Weights of a small mixture-of-experts language model, trained from scratch on English Wikipedia.
Size: 8 layers, 38.6M parameters.
Experts: 32 experts in each of 6 layers, 448 xIELU neurons an expert, 1 pick a token.
Below are experts of layer 5 (counted from 0) of a mixture-of-experts language model. Rows are named router (the router's row for the expert) and show model dimensions 0-191. Each number is 128 + 32 x the weight over its row's rms, rounded and kept within 0 to 255. Numbers have three digits each.
Before each expert's rows: a language model's description of what the expert responds to. This comes from a sample of Wikipedia text that the model never trained on.

# expert 21
Description: Plural and noun endings
router:112133134181081186138107120101126159158084133150079134146110097153150157089101093170126090124123150110105164118149109135059133123110151109171158097168188103110145083090158173105131116170115127073138133149145101132139159156090135119114194079091199177161107179101143096113149094128121118097158164144152132086080125071107140065128130107114101081062065127060120101179139116134138114106097137131126094193133083079135188063125111169142119131146142072080165145136163112177181069181128135156177141173101166129087130151160172135133123132139174058109139149142093144149145202104148140149

# expert 10
Description: Common head nouns
router:098135151123075160170149107154138180157129114095115144077095163136160143084112151142106131130155162103100157136154080137049090089058125116142147116127214160139148191147133109115138118101116153093123173123096052111133058135128191104122138080126150215066107166096149109135145105145167118095168132124128129118097145083143147117127091156110093104159069072104181134150166077115075137139100108124139077136120156066148142105124164151120165123181161079160157142158186104182155102167158132141168085101114108138113164179167121156174088111106132133105108177180087160170110124071151098134

# expert 22
Description: Label separators in lists
router:149167089113171168149131156127141160200184136115154135101124155133147100121114098125126178129118119138091153150037136128102150127146176121169128129187116085094118127100108102152117161100120157150192121082160173138167195091142143166122124193128041113064172071073122163160106125170119058146119159108114077113187181129169187124128145148200176086138125123119143135169137095127130159129165143168159180095120136100178165160127143168119133134108102148083119106102159145130133173065154146096079070114125171177087095096156134185122127119166137124050126147125112110122130092114111149109

# expert 8
Description: Verb and adjective stems
router:185078176098144095149153158141209124135137092154152137111127157121098124105212089156086098122148101086189142141126103155112180167177090138127126168076168153105146147065153176164196098153108152102103154083127155096119053174123127121138114074121148098169174106129123113148124132114120167070166148161123143139097156166084124108113088106091164078139101149091157119156130175121098136119165111059144129172104092171099094107103060117149140098152142155072146116128049163143094081138118126148108133110145119093142150177166122125154186140106102123119108032107152142163117169176157131134

# expert 23
Description: Biography openings
router:162184157151188129081119159081112084112126148079062082133125117154161140103111079124139134126134093162137148051157143134153155124098156152157104096181130122144133067200054106142116136161093117107100152150154143122115156114102182133174108124089099142089145118159146108104179181160107125179090085097141099152179103155142148189069139149105099142197173140117119089110138092160157164105142133081161182117099119149139106139095175117159154118126087118185150162064139122123154087102066082085108095187115154137112121143139138155063132118170105134145123231109116115096153109125081168141

# expert 26
Description: Table pipes and fragments
router:131161170137083181103116103161080111085175176123161058160153083128159120163124104079115178154137096208141166079165156120122164111124175175101153102115092089177143089167119143129114101132151136153109145106146188174100166085137098117134103107112094096114149143173162185124158175181109115165070101076187140111166155171143148173122152057111123176165165170156104085138140099118130154161144082073128118145115122186091113152119157105136176134110079098126172157096134115055140151116070107094082120143111124145157113168108097120097127083141096169160139195096096122134124104092103158157

# expert 13
Description: Narrative past verbs
router:081099130175072077112136081187129116090193128137119123173083153127095137127074129176134094127150082109114194176110169106092162154152197149113124090147158118127107159175120129123123182136118079110127109117067177140121134100108137113169131172164141026134114133173145081106164157153128110165162120111103152134133104056158162108164135142144091132158160191101127078095111094149140136172066147099153120118093164129165146133120169080117160140161120096137167125127165156114133111168154107077149171105086105189067121218104147125084155124120133084168142105111095162151137159119051124135

# expert 18
Description: Apostrophes, digits, table rules
router:117122125134133153086102126138166120173110135074187075189122104132082142151194147080150189136091091126180139098097091168112156114132111134134160085092141154185077123129084134084152095132171129174136169105109115150155162103143120161089185131203100122121108142111124158136160153110089149165141138093107110086172122142163056165105151058150163144165142161163114140163150122071158135134121128173142117135067085143089109153099186083171138183100114139191074130123130120193095106115084088077132163108123080149131106091083066138184080112125112167153125161070080126137131157105114154133

# expert 1
Description: Relational prepositions
router:111119135159089170099102125146163142086145149122146069136134071120113117177157086122174127096139129172143059085082159135094130088147122199130109087099167165140180120117101100100076132125189133151156082144127126141148059160178154140135147174183111093152119107135155085141119111120109135124118078130146117133065059091094141160219146125134142125136131158183156143158078172118124115133150160087105145101082175118119113150143157184122115084107146157119093187128155120152063056151152099127125181149151079121131135092114124156209098129110142119183182059144117107084148147073144128076

# expert 25
Description: Romance name fragments
router:137100086134232113111137135154143084136164145103120142144117159130077143119149138169166091137156134138180124087162148129192100150166124060125111143158129158107165143116190123124159073080108151080107104164100064131137116110106095150159153137126127106161142188131140112193146120130108119139176162114144155077074157163120067133084119178104161132087139151170133173175203183100109142101120170141165124110157123139109091167148173119126091144123170189172086092126084145111111084123175172137132061106152110067105159123145143124140166103150124086195067080187110079120101139121079127128

# expert 14
Description: Infobox field labels
router:156125166111161125148121154094087162164101102171175147097171128130139147138105157139121119122102091092074082173094128153173087102095087138189123108132115151061137131073123128098164106105107118117125135154110093103081137152115155097110093160075149112095114147128099073140096079110147149098176204167118075126164118097135144171177102150126106087109141116158183153088118155186117128091161165136091124133171097086144121120156109129100085094131208089118141120117170168122166160100126183148201114118112204229116092149190124136123170135089125132083147103191171131166174107150138126181

# expert 7
Description: Section headings, line breaks
router:122165137123216086154128099142138168128145155137175175080169159129159119071160165140072101101113196134125121148086114163108105164115120120126085169065170118106061143089096097153102122101098122078179119109108147137144156155168095181153125116100146154139142137070095125142062074167101142067141183149084142135087148152135139152174139230169130142143141093138164161109166145150160086094078111108096155158134088081097164095102066163082153069131143144144163132151113100132161082078131111115156165118094125107152121096204145098166109121141147141101178146152096105142137165146152105104

# expert 3
Description: Commas and clause punctuation
router:106157158178129048177171153129115114148118129108131122091093112132117128171161079157122131117140132093077146062136179106108141108132108083118157182127169145103078104112128087150153128162141136125172136086126136100156126156132133165139133097162094103148109128135180184128080128094161129134104096124134142084083109156174103154154182078135178125094173147098163085133095122127169126176092124140117160150165134161060130157096174126048093111129086129155088093103160119128221190114101157173081105192080143131135133146051134151130088227201117096102108135129135163134106110102122161088

# expert 30
Description: Coordinates, units, infobox values
router:159111097133202094134139120063099136096053116206176140066135127129133130125082151128125166111176136097104075112059110062180111121107127123154142139167087127111138081141128119153180105121178129063093131119156141140159152169155143111096181173156120158076105094163148084067121092096125112176079134114126131128168119122094205167131073127168083136092159076174153176126160162128130145099172156136156172130126136136205149115158089107122149107112105094125093106179167112076109069146097133116151172128112128143155098102157103109144103149145165088083112153143138177113159084167075154135

# expert 11
Description: Copulas and auxiliaries
router:070175096139078113163107154124112194117078097148141174123126083140153108085123102134174098069127154168131106126125112147082093204159122148121154116128113178106133182100107104129115172167087105068189096160109091167188083132092099135115168117188125118122116146140152106155097133088124114088107087106117107111184086156148146064116128102114081100108076081065060098181124126136109135121078133082158109050159176116165144152173115108066149130083078169148143102138117113115117118081150160145186118121134078121155151176119171155149133116106145112104139053115122152114148136187092138154

# expert 19
Description: Time and place prepositions
router:111137119110114123151133176106148125129140138153150167171103158167135126177090125136092144096102158185137119127067117128120154175092122119130050125175190145116171095144084125159178100128124104178165122157123176144110112152153120157126090138101128140140078063061104121116125160156207116148133093179070100121159149078140126081146144137155132134092110147160092142118118154118170076156167179151077143122104158118136152151133181169097155092158067108115143060123089045200105156158131126140072134129085122133061188069119167179112138153116108137084131073093136132110090099132167076079

# expert 16
Description: Digits and word fragments
router:129160155138081183092114102170101103093181186138167069147140090151162100165108119070118186154131105215146165089165145125127162116130172177103154109124086089173139085155120138122120104130142134157113144102153181164103169081141106121128086102102093092116154127175169189114166169197108111158074097079177131098165165155139154178132154061119123183162165171151100087129128096118134151162146090085131116142116123184096110163109155102126184129120086107134170157084129109058145152122069103088094115157115117150161123165103093115096111083140100160155126193086099116132119100095107158159

# expert 24
Description: Infinitive to and modals
router:130185117096071136097112136148155122091142207119129075195108116143116138192090105074086207107141116144157177105142155141135192132111135172093145132145109091158152108134062142060113126145164135155106147101180165137166128065141107143140090161199127079154128082138093144107136173143129115195067114096166151098125152121166136169189155102173135160126154183145077186103080112135072135187149137123148123141136129140139125133131150087165193161146119086140144114067126185113099114096070117112116127091108166134137170130132073090108178091142120128125099109082112083103150141109124147081

# expert 27
Description: Pronouns and foreign characters
router:149130080090175124110104112161147133170109103128060090160133095139162138151143113115109150144105152099118134125114106139146154092178169086122089184154105090166161150118119130137127149084138165089114097103188070152098137140054136119143113164124176139163091098145068129107092184119128056039103087183078159123069107143123099155163132176096132154143109075142084052122070140061070111094127120186153169144134184116155127153121124109153094181130174156119204135107109105143141101120143124128123148128153115124099125114118125055086148150121168142130151097135174068158076123098175088095

# expert 31
Description: Numbers in tables
router:110178140154112172123142099167113119121178140110153069123163060141126113135126120043099171164127125190108145081188129149148143139134183149097169115103085135195105079139130125166095073118140130140096118110151128158100158083086104090163070129072124119097130118177166150125183155170105097173109122079169125154170156146127137163149140048104123188155140169136120086104148073104143162132144100074095145159102086154091103157131161095142189147116075100133139148115150131070185186106076090105121117186097146138150140168123101095120125101117074183127124172093079129159140111084105158150

# expert 6
Description: Years, places, universities
router:150163147088119155136088115118128120150085124106101109178126156120128139153068143162187114178135159142111179133113179056171091145134186158128139143168174117139076136212131145123138149166152128117083158142144157128141157126097077137127157118122137192124105180145179146124153126136220085156063115079125125161085123113188106115146140135071115097114156119159110169102122112116154100182140056163108175059130110155089102099110158160142132109140112149131131100139087114174133144169100112191130140064119176143027105119110170188106117097146188122133131125157130170112052123146125096112

# expert 17
Description: Table scores and numbers
router:143145159166089189067112081159065121075169198142168087141142115135145088155109091063113181145124125198123148082162172110140156075117153168133148109137109098155133098161125148117122129129157128147081138143126205165071164099154086140123111129114101099118158141167175187110163155178111105159086106087187145115155180151137139185154147060139127178159174192163108095147123118136114176149133093086146113140097132172118098172082139098143153129130105116118186161088145124111147153091081137091080119156126091187149136181102092122119131095131115158148148202097109117127126094120105153190

# expert 4
Description: Coordinating conjunctions
router:107127119103090101144163140136158132153130180140126110137126088141114116178129127105145144098122094099117142084222170133129139113151108065087155174098022102156122131136116149152135105165140082146145132113137164150096159123120128130148135150118139154179178090128142174081101112104138130159049057117162185133110100177101124144162177066202181086131131156156122148142079125164098144139060135168144151136136167165121104123130122181163077167132077140173077131125186126090141160096133126098163087159116158145145096129087099143094172205191088192161131151088163119097109086119144154100

# expert 9
Description: Word-initial letter pieces
router:146086139115238114177141090173106102132149161046077135099110127093110087121142145143111111197151078122090109158114121123155073099102088124140091132162115142122086121122139107115105156162108152134088093143173108099155121113134087113085175108161138179175130122106099155163162132131093139137145144155112109122184092149089169023106105137118103138115089092096148115091143171167114099119054116180085090189101098121129173074127088089165102185155103127104079146144116167140081134134107110157153185159135140164125098087100138093133095136139101133111115090123165176111163161139214141172

# expert 12
Description: Sentence openers, parenthetical notes
router:075130159133122122158161080160112166110146134151130110175161129140108128121158126220149118107134161110130124156122159127110104200137087157118087158062122132128145143107133114196148204087101093088133158144080158113097138150147182149111126148131100112106050137160145102153122100109103166105145184103082120160115149092135128136126153140152173163140124062060081144091116078144169190143147173165087132120121154178087084134152123126151100045110083098090156180114124131142137170124080112056184147149125122043180066096124169206134148173122140144146126130145127107091112150122153131101

# expert 5
Description: Acronyms and name pieces
router:131178142140092179119110089128078097090150179129156078146145066154165116166117091081110162145151101218115147074162144124136137098126182182091173092108091087191128083152115150115092103129126149141116153107158171160111144081123088108123091088091103127126152146171175179126172162197104112167082105068193124087165155163140143175120134060112112171166140162158108084125119103129131141153156094088135129139113112185104114141140157116131173116115086091128184156089113119083169144139056113104083119153121132149148132163100092113080121071170086164169115183104083139134112093103120152140

# expert 20
Description: Surnames in tables
router:165150139122178173107115136092095093097192102100062132139078138108152101108088100082141163092137118159108100100127120069149150132079165142134103117116118112123112112150126149112132163156200076129107095133116128131144175088136083111129085157107115108124184089095125155122172167124116077168075142093155202187107136110152043085085136120189083126126131158136111069077130166114161184140157151071149103126103145149120169149071165100187092168047092104111148146114146117114122137132121096119108137164151089138068086110088133099067082137116151138165125118154171061184091133088131137151

# expert 2
Description: Nationality and occupation compounds
router:094129099154178181127120082100179109138152115121086096119137146071158116113057165097119143154082090085154190096105184149163173110123146105114152097172181091158112056074123100105090136139111132126162150155099139153134180128131166128154132173146152124175169122121073160123136128104165188133149152158127096184144095096134122149060124076115076125105176138145170183133096083134184111132107143091107100116101140057150099154056101156141153111122097158158096160157154158135136165092182120087074166113159083133138149095093094079050160137131159118150133164099143136092120097200112136149

# expert 28
Description: Rare name starts
router:148160174132098174094124089157086106086175182127166065149144103140164104159110118078115180151130111224133162087175134131128160116112178188105149081130090102172134081172110136131099103136138131157126148100141174177105167073129101113125084089099095107109157131180166182115156165199099115171088102085183134124171154172152163184124142074121117175167159176160111077130134101135124144149149109079131113146119137186093126150119163099137175137109077098118172153091126116061136164125080098097093114164111128150159142165097093121109109072140094165157144188097096112134130104095115155148

# expert 0
Description: Place-name pieces
router:157084089096235114088116157109123112059099112123077141117132176065096127152138158072114141139153181114085079173122119127135107169143109118089128087148128073137099116186144159142124133126120096129081129171156118066127090104150143094146158077170150114126105160141143148087107125091177099124128107126169127174127098085132142133104101180119128163102098091114133175097094145148144084139148048134132117170165130105078138099192110188137114098100179156144078048151165170163150143163159114182142089073161167090116179071172149151105095089154154135178166120144148153098137145127118132158

# expert 15
Description: Determiners and possessives
router:082146103148088104095184159091157176197091116101099145080148128138151148107119135110174050137100114157145168182144078059098151102072132138102144098121210197120135157114166133130088117098130146199167152129098082097075135161075142173102154128125093125110097129100107100125134109132105156131184150126151106142138133139147084099098090102118121122139144129160153095076111084126145119119094168153078081066156103153182163129118140100151086133167165116109162130176135131132089108128130147144122106194183063120098089059134132083140080091144119189067184151080130125130080114129143126092

# expert 29
Description: Quantifiers and numerals
router:057112117165087101086119128156124129096130062154128154143099143130107119048145163104182088083091107088149079141166080068066094050119122130150148121119132118079155195098145110111053183149147129149153137132123110117123139114167111141100101088155110132142147103111121138111106119141070180105192107145133105140156124118087170128083116143220136112152057123139100139119125095094132181134149187151136111037127148121167143090127127101157131146152142104099112139143123093083105129195167128135148160131119073057165126077126118125160110216119087094111103174124103123093112104164146127090